{"moe_layers": [2, 3, 4, 5, 6, 7], "normalize_top_k": false, "balance_loss": 0.000439, "n_head": 3, "parallel_block": true, "lr": 0.00683, "lr_head": 0.00976, "final_lr_fraction": 0.02, "train_tokens": 644400000, "steps": 4536}
Below are experts of layer 4 (counted from 0) of a mixture-of-experts language model. Rows are named router (the router's row for the expert), up (a neuron's input weights, with its number) and show model dimensions 64-127. Each number is 128 + 32 x the weight over its row's rms, rounded and kept within 0 to 255. Numbers have three digits each.
After each expert's rows: "comes after" lists some tokens at least twice as common just before its tokens as in all text. This comes from a sample of Wikipedia text that the model never trained on. Tokens count by the router's weight.

# expert 24
router:107130114148151105131081111157123167144146125079170103122155121155088144150127189119124159133131097108151145188143103130119099107136108050155085159135164147086133123096128135061142127136091150
up0:166122107172106136149081171107153144156123118090110209064119111111090108120098149108159127131092106121135110133169136100116181127083131106135072129136191135120135153122115139157067195105135204
up1:108114174184204111107135072214146141112115119084103080106126092123112111202140136106080119128067142159203160164084108155139132138157152114167133157174127118119125132066146115127208131132124154
up2:123136127132095136146115096114069098121095042067181115100066150113117094082111154123111126207146169169154111119109117119145104147130138068162084125082131146125158157097135139176171185116121177
up3:146159132160109084171098166126109115159149142100066208150095165148145079095190113108124132145105098164125098174169099132128127147130144174061174177145115098155142138154130101141121158171126144
up4:144174073156078137207117120139132124086137127087135127121152198103208109141134118185085141063087148115180109125161150100109145117184077107097117149144152183127113143142138148143098117130131116
up5:135110109121137125130192190129103104211126125129128114132128146113110133177160085071071081141119118120189122141078145157151106122122128114118155160182136094115155135181119126058171113151097095
up6:127109133153077127131142117157137169087166107148159140190144163158098138128163158180140175143151079123141094148097097110118110130205158142160070102153157102174079164158165138095185117135155125
up7:173170118138151206126117176091097155113121188178153109151116150146090079107125196128118121096141167119083119123172047136150140083173079108097098104155126095129110060115081173110115135144160128
up8:147155129104135141102168128097149126174048086187097133098138144095061124120179117142110173126183141142105104156120133172088161130079150129066151124075128104188198111123077100127137156161137111
up9:056110137176137139101163114100134148083153169125146108091148172116169172153081182078146120163131130149100159083109142113124118132157133107114135118152098165089115113071185174139173099076115096
up10:123147106141117124121155132173155095159129101143123133109145185083176133136084167110098134159147058125136098191132188104095136161093171122122158115156119135116126080152103102105104119173163099
comes after: "\n", " ", "0", " —", ")", "3"

# expert 4
router:111127080145115122131074139152127136202143105143119117116142102203174120143157158142077141093151109135118143142083146080143155120128132087131113153114102114130120095143168171110118101157089137
up0:127154139126138085150174136112107096170106112155096100107143115192151111123132157178117155141134063133102172031068097119106108137102151117123121179125148099128113111096195145162125162070150103
up1:185094160153112114100135137136083141145076132168143086137161143186112153117169117102118160107061156211129161110153164112125080105106141136138075078160135135094082110132118131131177170107147037
up2:094070128074119125141073166119093152116130102069090151158067093120172142118132155137096163115137114151127133169082087094141137079108163095114103209094099129131137112122127114151120083077160129
up3:128158140176143106129106133151144104130120183133142146083087104129108177090197120086101042117130148100052091117146164164151161163128107117094102087118048115076087098126104160146099176086169104
up4:151141165192167115118149104132053170112126165088112122109133102119150181177162171156059094151147089143119165169153136179141144091064082135176117111105133046109131117138135157095183120076160173
up5:127110061133135122164171152090064165060122096147142102126137082193165092088102116151110163128128102113146106156149135156169135063119162132103074144109115075127104123114110156072152118136166128
up6:129111147193151171150082097136132133173100187092126121102087111063124151124130148128112118156125139140108075125154127140152166109073141134135171086105152100128142123125151113095144128091093141
up7:120134128118090101130199123121067096069105153113135122111159140109159130203119112127142085144132148131141121116070150161117141186121115157136135175183128119108141180140090205044079088097172146
up8:191123172132122157150125094195099126124093086127146090113109074117111151094060096127095164121122112133077072125117061127088119142093079143148122172080098145188158109154107110139141102175127095
up9:124144114095100179112082123127086134132176156103116140105122087129101113192187125164133186104062101135148176094155122099137160235119125160135148157175094081077121130125157156120138135099123172
up10:088079098118180108160119148171154127164099128110093140146160114116117150102143142144138092175089127126147151042060058131195074097145136081132153122168185145167119118086095157065163159183169098
comes after: " ", " \"", " (", " un", "w", " re"

# expert 15
router:101134123158146100122140080167159129116140126132140124097188126133136130102144125140128095126104146085176138138135117111164160114192094144118135149077084107083078112094177144071096111100099125
up0:168144124127122057073133141139103161097121098071147132159129130104121150141094128109157126088164144109141125113045123114148119097163153137115145135083202122097144127119141160135085142149136165
up1:098101111097153160097093094166148176118051110070085126121147100063136097122206130080085143094061107110178117101106107140139138124154158111112113111092132013176165179143108102172144117092127109
up2:113162057143134088143137171115143094132132135054120130135191162095069131096180053136169101118100112127171096195061124152131133136147097149139140120140108148088132167144159132150082108123184143
up3:145174162115139151136159133133161172099097119120087184105134118133182118165153144136106081085159166106100140200135123095150128141098138124122135040173096095171067105131156116128083074105127091
up4:158112136113133128151094139123173127086097066115178093184113108202068131098117091105114119181125129109173142093114142098156168190175115093167113097168110089112113109209120133114110134164120111
up5:148137136127140142150118102163068153101091141092163153094103080152122117182151105123100114158125081118067118136090163115172129120117126108134128156072101105137129150146101189155092157152122077
up6:156119104070128089137120163125122152113202140122093144102132125148132071110120134188084157127088218131133094133154065165201088086093060102165125085103153115116109102104072137106145182113130185
up7:148145119186129100162158186138085107166069075144089141138114107118128119156135160096183103147110152166113149153167097197199136132137137073131084115112105166155096149148114124123131137138101115
up8:173119124164127140118138056107119104141139173135171105137097157183151134135216120176117188166200155110131128093157114145125210088135140088137100088123120090099135141102114077107089139119146133
up9:069120163097118111169142124136134156137112078155162133147174068122156109058132110191093154111156052077120095139100118146177146110093156127159066205122117099094092200097061170131132139179128078
up10:143100151133151112062072191061139173111113154158104062122075134195156120116124131118096211138124069120145136132123119103104112107158151141145125067120139078137115118184131123089120075146110150
comes after: "\n", " Al", " non", " co", " re", " self"

# expert 30
router:164135126145178109080068103133102229101109145094187114160116149187168147140169105172161164082162112136128154141111150127082146106109177068182142092109150196075139127102171121090144102087067097
up0:155107084075103130159185137105122109138108139122152128132147155132137138192100152173128099166156139119160156113103168105109147100147156118138066134106085141155124120113207077148131103205132149
up1:106100161166113036081129157140123175195165145085149156141140138166149133116117135116149166064140111104125104186158137109098113085138138107094122086135129143096091176090140119098112098137084120
up2:126153115160132127127060070074110186125228110100145151112143128189079169158131123116153114177201155149174069136121151094201101167113119134116161161138153113117120140188094120208112116113122161
up3:161113129121088054164159121181135119161113186100105104119196167113093188131118052103154077090146063160133112155168113125129113111165164139102122071127176137080128101156148117090093105100104123
up4:093139156137157179137153108129106070134086170095122173131139126089107118139146151172117136200089102139122092096102106088164055098135149106106139183131148087165120053132108132112126145127163096
up5:053117102152145155081176139162149108140162149112118092154173092118086130146161125090131107099135147133155109111125208086123103171155175092105184069094182129102163072090109138108171081136175146
up6:185078134144090093131087081164102136140114161138106134144100148124145123165138102101110152084105131191123158128104103117107148156196108123148124094127133126152129100116138075093136115063141129
up7:089139111137080090153115095119057168121136123129196053087136118163171082168149122117196094151136115089165096151135177158123089044068180092131125065087124155098105093096161119106154123143118163
up8:128160166111127215083072058096130174095125121121172077111123093108169096157174146095102119174136129130112086137102133149130138104145099107118116104135110138143137138093081076093172156095124119
up9:137094128162185150113146099120156168065161150107069121160120134191174081170130163138090101077130069081129069043159126145098149100161046123118129090144133109112155134129097112151155100044124150
up10:179142083107134129088140183192139106108140112107165086105101104148113159112157161105118142115162129183125119148131144096156121130121133114149121131138178114153110108125111086124018068124089176
comes after: "6", "4", "3", "5", "7", "8"

# expert 49
router:097136150107180147072113117142087141137122116112161102107167137232134118149114136144152184119130163103111099111115168116093139158097124051131127149107100143069144197065132185091112094126101060
up0:169186112132146093076154112138146147171086167122109176164114169106203150123167122081101149100193095142115158153123185139151115210130118072154161126171142054128103117092126117094110090135157121
up1:131113086080181188128136092125080152081151134117178059119114128082134116088095146153166131142154085166177116140157184178146205115123063114117115115093125115118122122126116108191143187103141172
up2:190068156149185150125116163165143117148084131145127093094148143113062181143154140130123149084160076150096145143151158132127135158142160152114062177169173143088123183116186127135130169135147115
up3:089176186096170131169053164122073138131126156079113096110109106130133095129087164094158173086118089115137127153182185152076086118171146127134180138160103105072091102122175155096133168128183158
up4:165154125136074211069127111118110122116157143094152110139199117099172031159105132121109140080136158054088117150120121138146098140094121164124156145165131137102187206151098186112102111097073149
up5:127130101067128118167151127118148101089146099108173141087179134046184151161130127128163128149109133147116146147053075100141155111158132135136123092092115132151140095137144128103171153175099150
up6:056103115123114124188162127130133064133196163127135113061173136152140074125135186094169098123125177151142158108092145136132069114137106140109121142157126138095154136133124080097159125147158137
up7:198055204154157149149127115083191129120226052148139143166108128117141150150089176134150101136161155127148127194101148132059064125126079107065154124155168132114094098103114111095190139100113139
up8:108151078109115139139142149156146170110134117079092153140124164102123087169140112098118163095069110078080165143089090115154137060122138132095065099108139156128148132115129119133157113165151151
up9:142110121076139121102146148060125134155110158113131065133129122202071188122117116061088129149118092119077105156129140153148161137124099170084130138155140130128158131102194137174144122146130083
up10:154163089111185108143141142127102130151154116079099112133156117190148118102169125133196178196126156163124108099111142100182147137127091171152172102195159118164120141087099157078184070142116071
comes after: "1", "0", "2", "9", "8", "7"

# expert 41
router:142142085123111116158143128149114145103107050103088129114182124147102124184110155134181157140116139180159139118105075098062154137174084115120113111184109098088136112156195165097147134145152122
up0:141190148104124173150072130166121139088088087124146093146136088170092126143093146107105129164145167125083128112065126089076142092147151080117121137161127112123103142115100158025164178062114124
up1:169136180197156113089121172115156090113167072137110085082133091126102103159122136135161115100117092099179065099172187106152128161168125150101117138077174064161150145057143160117151110132096101
up2:122111137172150144031141061114128166127141088168111126173196134136075184159104163126091102129139128117136116100181101166103137130139081094103144123141146126139166110160130161093156133148119119
up3:079133121093092103094144112128126150083120115081097130185073088141120111092108096103142147164176081168167101125080087119107111133085123121162175113110118201142095164154156160168145157145129185
up4:097111153120092144092157158136132184109140083075092132095178120119102161092213152156187143151051135220157106148163125152102158108145064096087141128120150176112200117102113095093136153113081180
up5:097116129096126104162124113121122099115169111144096164090108107122145065145115135194145110168127038119154161113051097074103138061109135157161125101108091097098136092071131118105152177174088101
up6:066121101206111051147107093094113117106129149143094143117049099200107151120141139078113102140161160145087144154131140119093135133095146169153111128124134141182152113095149155128145114142098154
up7:093220145156163129102087149183177127104092104145128202085134092134165136158143140147159106123080115088060111134138116119097152168179120095084148156108189084076113138156150117144062134163101170
up8:106122158189152191118142092147107100027168159153137123135074156113117122141162159097077160144117070142101099123094113074156181145128139110126142102084128116149128104137075165125152138104161068
up9:137133135106138087123106103134142175139148128090133096106155137135038122168111076119115166101117182031136147152073098113122149109113182129140164156133149125112134094104167145120150137109178126
up10:075043118150102049097137163161115124154107114106133110127157065172096102113063098091114125223094125143147060110136122121136117144143098152130157141080166129085092104063095137151102103185163099
comes after: "1", " New", " United", " ", ",", "2"

# expert 31
router:073135185092179094115109114225069153130106110092154123074146131218153113140132113150100158123113171092153128146050130173146157087144095119120126116097089107127145130070125106121113163136117136
up0:132165097145102140124230076198094079142171162152153075137095147134113156139123087105096098180082146141088128133112093091135086122136114094138125119116077137126148127131148153112116145147070129
up1:115065175143048140154149135159117106086157148091104132128107138156089168158125091165103094164134136132120125187094164097128096124142113195122117044087107163119108072086148123134107110138082162
up2:113103128118096096077129100137126123111074123113111100157096167126094125083103126125097116101127179137102132102110140175160100105173115143137109143121158142165134083068064139167156083154131121
up3:090115112140174118146161175165158116165117140118141128157104161112128132130109136148145138000058170127156139100127122073107073151127129095125157152108159079101161122150119124126108143110134116
up4:177131097115225124145155098155086166087065144154106139140129202172087113076130106158142176105095111143156167131141090081126105114148083161123118148160120113148123128157135130107108138120121156
up5:151153147074094186173106149139122135190108122158129136142113149149135143128132182106124116126092093134117141134159162153114153157152127169105094116132136088151098122169190072124133201120114127
up6:180140138087188141150184141144063106132125086096094116139169130174176123145086135085124163116109069125162214118087152103148193158099091157142116140121161123110090164134143103090148106088112074
up7:159078125170142176183205129126087133151119119132118196121154164130176129137138138079163111130148126141123143126125116075036205153104102140077093156129085127148163148131097129099118104143178122
up8:147112090145099086120129129165122153091096101166106145110145091151088148117115079092202172123124127124156145066131162176184109118086143138140157160116180130158158151114166179113120128128133188
up9:145116081106184155193172133121123170131151124119168155117138100142125081130115138106123077128135138131161129161206055110121131117162114118120089160169173111177224081132138125122122164090109087
up10:114181166118148168091084149076201144080120138131123124132144156152127164135118103060158124094161133133132134107133144132140170142101095113068143099092104139066083148096204155128168043146113118
comes after: " |", "|", ";", ":", "-", ");"

# expert 35
router:130105141130121149089144109154094097127124121063130139121159106108109122133158134100115148168101136156145116129112118145149139138143158116143135099187114155118146122095155120104124079139159139
up0:141124075150167142134153112176153104116114129080141139079218136126116136132141149149111123113079177120141119123092148113119121058105155112112134110181101229134039148130111146128138111136152145
up1:171073144150071175147124161132196131131095120186145116100155112139100106070132141181123152095112106140072181143124114151162116133109133106126122200147170170130117190111088132158171117073107154
up2:056081128123094186123108133123115112132132115179103092178142112138117179082127147139141159135107122083119110123124132125073153133095178123133082128142120127068169124119162177169211146142165131
up3:173162178174099081075136145156181101084152133087150137121120128158167146096119114100110134139097120154079189173147103126142120091153052108145108142142126135135169108100134111106171094141066120
up4:101100154133181142114121149108170204163162139143053139187132061161134099121111101123119093111133131175122101157085111098177107110167122169150157124196068133159099093112137147139139134115109101
up5:135154162154169118123180169138111128136185140113118129091161092118091137095136156110113165105185175131113083091182177195138144171101106063191126021105195181104141103088092086128053114113097164
up6:160118156090149132179115128150139096090118044173119095102130113135131189128166124085131041169102121129089139189097139157163166152153110132145133114132136186160132147143111104098198122144148077
up7:128109114134154128080096051163163142172097091131073081064164097152071102105184125055152124185120161081165115093112118087140192217147163123150101089140136118123155144149178105193140153118144157
up8:109141175115124142125120139189155104134153209168150110089100100110097142108083162143070112140092099165143168151119174120090191146169134053111095060118126149118126139106142122186126161064143138
up9:124186158106176087123092126156097114128106114101116123107167157183108121143107140129111197119085137166110094130157138101139110119112131126073106109148125120120107168119145102108163123124164138
up10:156061176172064180113101112149108087146177102099153111126170140119170184141179109123117099129106111116088111147107186109136106120090194147100173125136129118113124133100103127113127079129163079
comes after: ".", "3", "4", "5", "0", "1"

# expert 76
router:116122120095144175134122122206078157160108111065078126081100129158131097096179102091136155155144146041090134126124099101149098160155106094152082086104092128109137189133176125108162107151136070
up0:103092115153143158126091178084136105188121206117145137105133150132140097127131161078144127149131050063162144161096104122073069138120121108085088125104134200068127141147133164070117096129137095
up1:136130173143134172046172087135133098156093144105098151082110139084168131129164145127187127153156159080090170148057114170143178162107111148118140148117187168139154126086105099120106148124145110
up2:100108151119158176129123104157103155133164130105173092106116085110117120186139102129097105088157170144131147096116103080135153149151092066139136106128079121120100108080200141076164133148138110
up3:113118130135119088071150147137145139085148132126150084112132159052193123182169130134076143129111178112111178162117205127107142133096106032134118155104109152085128156102118081183142110119081097
up4:090072129140107128127137102124150077142178145133127153087104107163087091128124117140181128082165155084086136151133167061198123120125155152107093111144137129154205112099171125146126128091090182
up5:099127122133162168112214110150115189122078122160096160156076095082144111161168150104113151164067099097156139128123162116073116101098129094112125106169108142140136197126163166156104136106142109
up6:184169126143127171115174128108182173191146098152125148104093121105116103171112080113141113096125115061136133153096147166102170120165211085112074110123102136101098140135110172173159085153189117
up7:148055142115120218117117123195183092168114144075059132150145114127123119104080140164122094134136105096149141164137087152099138098147101060121100137170126065093142091136140104108144115125095145
up8:059160076136098133106128132156146153082161093092105165131114130133122127161148156104106130124151113047119142210125121115112132081107114131209157075113100167164073138069161193195092162096087194
up9:155096121043097085186097134094081088091053172160180119121130152129131114179157162138160112151101116094126161119173102192114148123137121092135127114138098081113138140126133121099098161089137105
up10:173116131093114140120122110145160196117118125072091138164122163126109145106133114120090130113131147139100145064169143106123110069133116142120141201171091109090144168097140181106110066126129136
comes after: "s", " re", " Re", " dis", " comp", "er"

# expert 48
router:090091161191119101164076083140129099140147122122143161083200087115172139110129186113113164133122127118106084110101194118173106101195110164143101112111115182138129187112208121118096123116071128
up0:175127141131100122123111137159139151089123127096133119121135114166141126152149154082113103133165162102103146100107124144154071115144126105144136138097127103154131141109128099077099107125108095
up1:147171126134129102133164130141162166138170181089135153162086099099149119148141116150117086136128100090149103201102114072156123167151171185139146121079087118094177192147037117149036092132168131
up2:115101119117133173122144104166177141055144127095110164141130178138130149161152129098135147095091094126054152099140101173174101126162078148170145125124200135137132132140104135143087104084095071
up3:193181155126115136105107119151155138115125150102150142162110106098147144141087162086143077124063127097165107186181114128166137095099160099113121139143091140076086133129097129151069121076123125
up4:143099163120079211136133094181077136119124125166126170123122093131113124145125134100141098152111094043126084074099109188110125167155135074178085198098111150101113161133137167099070138102135163
up5:170157102117172179091101109144096113118139118162162113197139128150140128089126113126118123106103144129085177123120097139099181159154139094142154145112158176125139136203167150112143125160155104
up6:206112209106149136136102157153143173127095134174114063120114122073064134124144138116125063174170131173129141118119139144073097111091134167049153146131193138098147117129109198145129137137074138
up7:123137117152126100078104095130059119221091154045114154207112163103077139108147132155099088171116109056105110105119150115171123140145145117151129085073134148140135123106089160106137150121103124
up8:107103098115127156098096169067044086079184183138138165143150195147145190157158115118136115128146125073132142158146162105145116115123172131156133099140127129154132101074146159095107100171160136
up9:114118116132159130146126148099086184126150100078092122149074119089128135137162112180134155106170110196162147140165116109117064127128154102086212159147121146075117145164190119071122080152145080
up10:104129057137068125174135072117092077094138033147168126120117152165139120128165139130115136156168090137153121160118206156091097105132181148155120136181096074141095089138151153104125072119191072
comes after: "-", " the", " de", " a", " and", " \""

# expert 6
router:097117143156150085153115126141090173100110100118088080119177108216081137089140173150145082073109144137155120132135163162173104110102082079096100110118113137113147122156111177075105114146113144
up0:119159139198117143097098103142116129074155129129163072064157114153094133122105183192090143144155130075107100099126143150150157133128153131095137111118123107135131143096121117107137128174096125
up1:134127161122102124090130034134144112104120100147146169153161088118150135153085145080097096104148204077100137124100099129149189100116118096142139129099134082138098171167169166110098152115102142
up2:094187188143167096172100166132119193097121150097145087086144124125091112131204091140152166133071154071092127150124122161204117077123150123132108121097124148109149105147089134112138109118128123
up3:130071140114132106098208151108137129178159194141112151133133145127138129153145136204094143059129192120102171093125136158208161113047078090104085154097105099172144162095104123127107098182164170
up4:134126109078133087103105122041114094162101180098162118147161126147085135150145146070122128149128147167114121140032187130128126130170070095197078158142115121153129058126129120146102093111113091
up5:147170126092150184086149158147123126137159131134132161187089139181131170137207103071145071137119173161163117106149105099185137079131148069103104164198068173073101207154143083105119107115112126
up6:103148160135081061102095135116146101143090068127125136115133194115119047121146173185077151144141100146106094069118166119102146131146153102108126130151159105149088168093069082164108141146161152
up7:171142131123166097060139173095139039045118118151089105085194123174108174173103142114148140064116144114158130143125129148130138144131097076185140076136150185112171060147122096094102128080136140
up8:103083150206116125104099121135142150093122101191205069084146102124079103140154104077125137111153133114098151131132141081110115131131148123131180157094212150169049146137157129170071157110105095
up9:090090089159114139107187137161126142120116151148110111176179159152148120139110129176146128101166112154139166094091064060183075182149149113117121147111134151090136201107095116055123091157100093
up10:143113070151124101123139165142067131101093132110147159088142133093129112066100066135096129067160095138098119102108139153142097114130146147155126087180082159167095153113109138132052130118147128
comes after: "\n", "ed", " located", " born", " released", " died"

# expert 16
router:128108129143170166140099162152114176131165144107148169081151072127149134149157099123126094090168161149135140105095171114167107115118058110147109165180080199107166119157190107077136141104188143
up0:153176129188168161103127169088132165179156182131148136180139111139154156124146064134166127165080098115154167161130154067177127154135145130120149094096073157129058094074166119042171093095105072
up1:147145117124108128086148113120107213123096136147175053062147120124130161113136143139153093147069125122131149121109150120137129110184113156135094150143133180190158109096119154138154135140126117
up2:102102173074127116098121135186161137130138092101155151159182188133157057077137124112124188174140147108133125096158149146161092125089087168164172055134154117148116176144192126092128185113094142
up3:145125131129130116109109071163143062137132203156126121098128161104152070119110099110125130129172189137121134081137144108167173152085109147125097181106135179129164118096183117147101173074193161
up4:115178131178229116120140150130155143121148142079133139137111133129131142111102099095083149170092121112151114115117111118185128138180102099151094109154092095113150177174180155085113136119115124
up5:091126109149088094106142075139134183164143227130131205169142082148112080168092104149080142122181138104098140087109108120150116154152118163129085079129180122132082079133189104180084115147149137
up6:166142133075113103114118155130157120119193080143137109123130183165172099106098166166074184140088110099147188176088118092124137156159090109130088098082177137136198136150096142119074151120072076
up7:128096144131121155162158097136095167149116125124131073125127121081148129140099116179148136069086203147122182069087132156156125082152091077126114140056183145147130170137087111093161153136129116
up8:142144092107101141065176039170167090119088157103163154130152143164131169134161147167087137135134105112144129120146116154120135075098152119112132059068117123055115156088086109134121103118161165
up9:109137111132142056183128104165086152134114094127140121045117149100163171123159142115123148125097134116138143134044219137155136135113105117187124161067112141110117163159133149162129121109154121
up10:114073051078116113153148115110113047107138154087126094094149099153095129132154115096166165078103151147157121180133173136116158156162100091145101169079115173075126128148165112108165094080189119
comes after: ".", " It", " it", " and", " he", " which"

# expert 59
router:152120137108207122136094150204151158118111136120074185106132142117151034127128187141130135131085074092151140159058108071116192109123088093126099147162189111072142106069121129142102109081141102
up0:131100091106051172146128134085124117146139085138167133109164110130138161175154121100056130125175162133150111127187124146112155114154137083111113107110154124141141211059110118112139110091154069
up1:094151109050152193112104162177089112106109176085105132159147128151113087117092091110142132161056101153165110132122070109144123109112101123053127162146113121143144171075101150183132083164120139
up2:109109121106159126104095048186162196026120094180141132116145103182128120155088146114132127102097129086114152077100104153104117105097168164111092110125115145133136167137091171104140146089148147
up3:110187105112105092161078141138166145108115085160150166103126163151123097136141159143103131095174148104145052118116082161121123086131116045134119122206092221116128068158193112165145155151171162
up4:112137145170102110155186138139074140166109152125125115181078143188085186112133169134146106158093083091080099187156118138114086176143154129157104065168187123102105108086195140130130154135113083
up5:159127117132112134174137132121114105167149185131061157139134085136100148154098179144178134121121098103173128047143111139096115138144131065111168130190101117082155183164149126142140151136148083
up6:111065130145092120130168121155192150169088148073151151198167104124129096089161155194106147138154088105155109191139131086129191085121109115117096113121135069178081167133145105137128126163134135
up7:184130081102111135118151117159138105113125115063094175122065149138100158075228135143118122143099157150131081171201164099083097147095151138142095218164069133113092147153153135123084142113099130
up8:150113093096190153122137106145092148130121126136107107114101076175158137113206125107156154135076117111131126147154143177138091107135137120119117092139112114109088113107147158164120130121086152
up9:096141097113182079133071058112095170133116094134112170184144111143162124190114113190130101137130139114116123154088063107154095102161146087117139087146097192148199065038133118166106125164152128
up10:130123094099125113136077113130079116171112135113131077102103137147179119167101156081116167154171154174119182080152177097131074122123105231140105128114109114096178168138144076130092098100138110
comes after: " |", "-", "|", ":", ",", ";"

# expert 28
router:099111131120159096149140138137135141107138079101130126137073115136161122130164147159140137090126091087097088104058114118105158110175076091126106125109093090095107147115148134090103125117140119
up0:090085148166079091089140085099122138104206115100160167106130055125161160169096162157115132192155120139098064146034124099130137138072121126122127132157156143106098134147126110160084100151141150
up1:132161085140104135124163132167127126104153117113119089093102087131077131170145126075088181103155158054155165121104136081121158190130149098118098149096195143164111106159169083163107102119117139
up2:110153148167077059077127154106126133098167131108155103142193156119109105048135148146150174121132120110133144179120115141082102136199140137141048091074143105076164157113126093142140131122149083
up3:085129107164172138083137162126178124095128133121143160163177105142097116126156080162132125051128099134161150137158216183087106126135108100151167154109137104184072117079162116142166107097162162
up4:102109131135135129133135136164171171139174115119132120119138118202113107129128123168152125148092163103133138109099073132105131156150143186175161136130096114091113107164135092111140140090132121
up5:186156136108186163128141147171178148119092145136082126120115075147088067085081109097104093139171124132069075125126124129126184209096120123145118166092139105132105161130167074137140110142092129
up6:096174162143098153074087153124095116143129173078103140107071123136148132108111110181139143192076208155117112111129080113120143144152151104135130110148155109181142128126128071123081168186124064
up7:094085154129156115126128110120121166108186110159091202101108137084134127079120111155129148032089105114115139140163085143131198100112161116141102095161126158099163127063063144123164172118142102
up8:117123078112194139063140116145169131118088122076125163070119177178150129099044109140157136154127135150208112128076112076124104091119097107108113130119105161107085086102104148112112119146184122
up9:081165145117096116107127067102166100168163123181156078144114120133148139136103138147126108137043131165072158093084083103140107202129117151117124106146074113135133145124092116129090119125129123
up10:170061069138152109080141104127177128078159149130117096146109123123165125115134148166184113118133159113118178135165111096110204159125115138126077118127088109111151135192144133116119081091089159
comes after: " S", " C", " G", " E", " K", " B"

# expert 78
router:112093164108142158103128095161122106175147088162122129142095071120199135131155122129164129153082140120129092123107138148174110155120112099169157121083129132085156119157144168034148089085078117
up0:060099135105137191147103090090090189093152136136093142080112137166134103120103187144085111183077104120144140160142153162121103083111105192082177177120163098151119125142172149113159094151120106
up1:135086161080109080083116155150109194142138153091154045122150091137103136102132086162139143144115162145145097136129134054161156096155162130182129109121134151099133138157132117141089119168143096
up2:154127103130128115138121115167095084140186132121116135102095156106140113151139084129144148148139166127167131113111142147145096127131158199134038117111163097142060170138174144086161119109119123
up3:120088127080153173096106119093110163121165144104157065165181155086117178146072147152175132077113145074159127084117094138207143140132166158147156094134098157178141097108130114163137152157106138
up4:169081177101125132156166176155168141080089090104135159145175041113161128150096136121111145128177100086117133098168097128130144129133133073116162120084135157115132148143127110150116047162135146
up5:148098054129171111109150186108144135112142107143145153129072133126164073146161071092126231127136095130101124103116210123154076112105158061124070182152148159150091137148182112135136136154149173
up6:122116163204163134127111122113135165121145197174124165118162193104128140132057084195158119112155097168062113033123117098153204146166115130150141124094128125150097096095127129160102123139144156
up7:155147159108133147107117087121101138137050080141149086128053189127145118109144119137137110070120126101141092106110159169134152131129109140155129081099097125122181112165143231173088079097126136
up8:105172125177086056158177162116114091138100172075153168185121108138130113129124074099194134191124157153102122135095087086124072101122132110132068168114109100058132200075112129101108142080166132
up9:150115151084089137149138108194151136099100181181202153152168092115105114166156126145132165113072120098122120104108102123075115139133123132127150119071128117109086112101150021117124122058116175
up10:138151075120141139172093202108153096116201170149173104194103180142124187173175136189178099145145108115118170109099104085113115084144084120123168141141134112101116157107179165101120083145122126
comes after: ",", " to", " However", " and", " he", " that"

# expert 3
router:136105124148152107123195100125113185138118136154141105174170120127125142124231119159143127166088098101153083111146173107100121124136094141157129125146104145075110149105114145096136113137092144
up0:167150115104079152106096118129184132150162174155156101180108145170149099173134120150113132152104148110123137086124079108160127136124066132102141140097092195085073181137146167086130126124129122
up1:119153143191169113129089131120149097096148173099176134154155088129164181147146139123128131043159085079141128138124124124128102145136125175165098177160093098183070131100178135142139112118032039
up2:112102099115104092155108118119161110070140121066083182176098107108091097136113172110161096135116137082096114131172111131180100095088164094123109172133083112132072108122141095135085131170129120
up3:145159092058108157093171109141111147168106120147105206152133135165174100137095180138133120140130114110178117123096124144154077172154093157133187149105147140084181135137115149113064121121125100
up4:134129156158091162119140114107151115090160148078129128160203131128123178151118151098153145112158177139158072114138130112144092105110136079190123158091099164161161133173110133119101084088134119
up5:117207064086156128165131163160122108125118130167095148120178167184152102115193131082113201132049106115075123115157113125126162106114136146146123133154141168061115158156107165131133099101077177
up6:128136126146168217187097144179166172113131065156161114107163131143108110181124144099093120176107080141129153191139100167121126105152092104151084094106129098068133149093136146076130134104107065
up7:086158145108093178148135125146100095097129145105116173072156119138105164101152184135088136182162134066098110127148091093146161138066121164140146092094086139143151100099194082201115061126133087
up8:190173139127138116094161103155043138114122116147158136131082149198085123157075118121132166091070158169093184166147113149133136150138145112159109152214133131111153087135133145144109150095110145
up9:158163136124102116043177120137138090109134168137141113154101142189145092163111160114062134142138160172102147148091180152110095180163125118070136119146106117108107075194091090175125105114104124
up10:114134145182161102157093109178130090103118147176116117130146068151145078113161132161121090163148207128087122141125109174179166152190103090087092152070162119108167128073131100165136069081151113
comes after: "s", "3", "4", "6", "5", "7"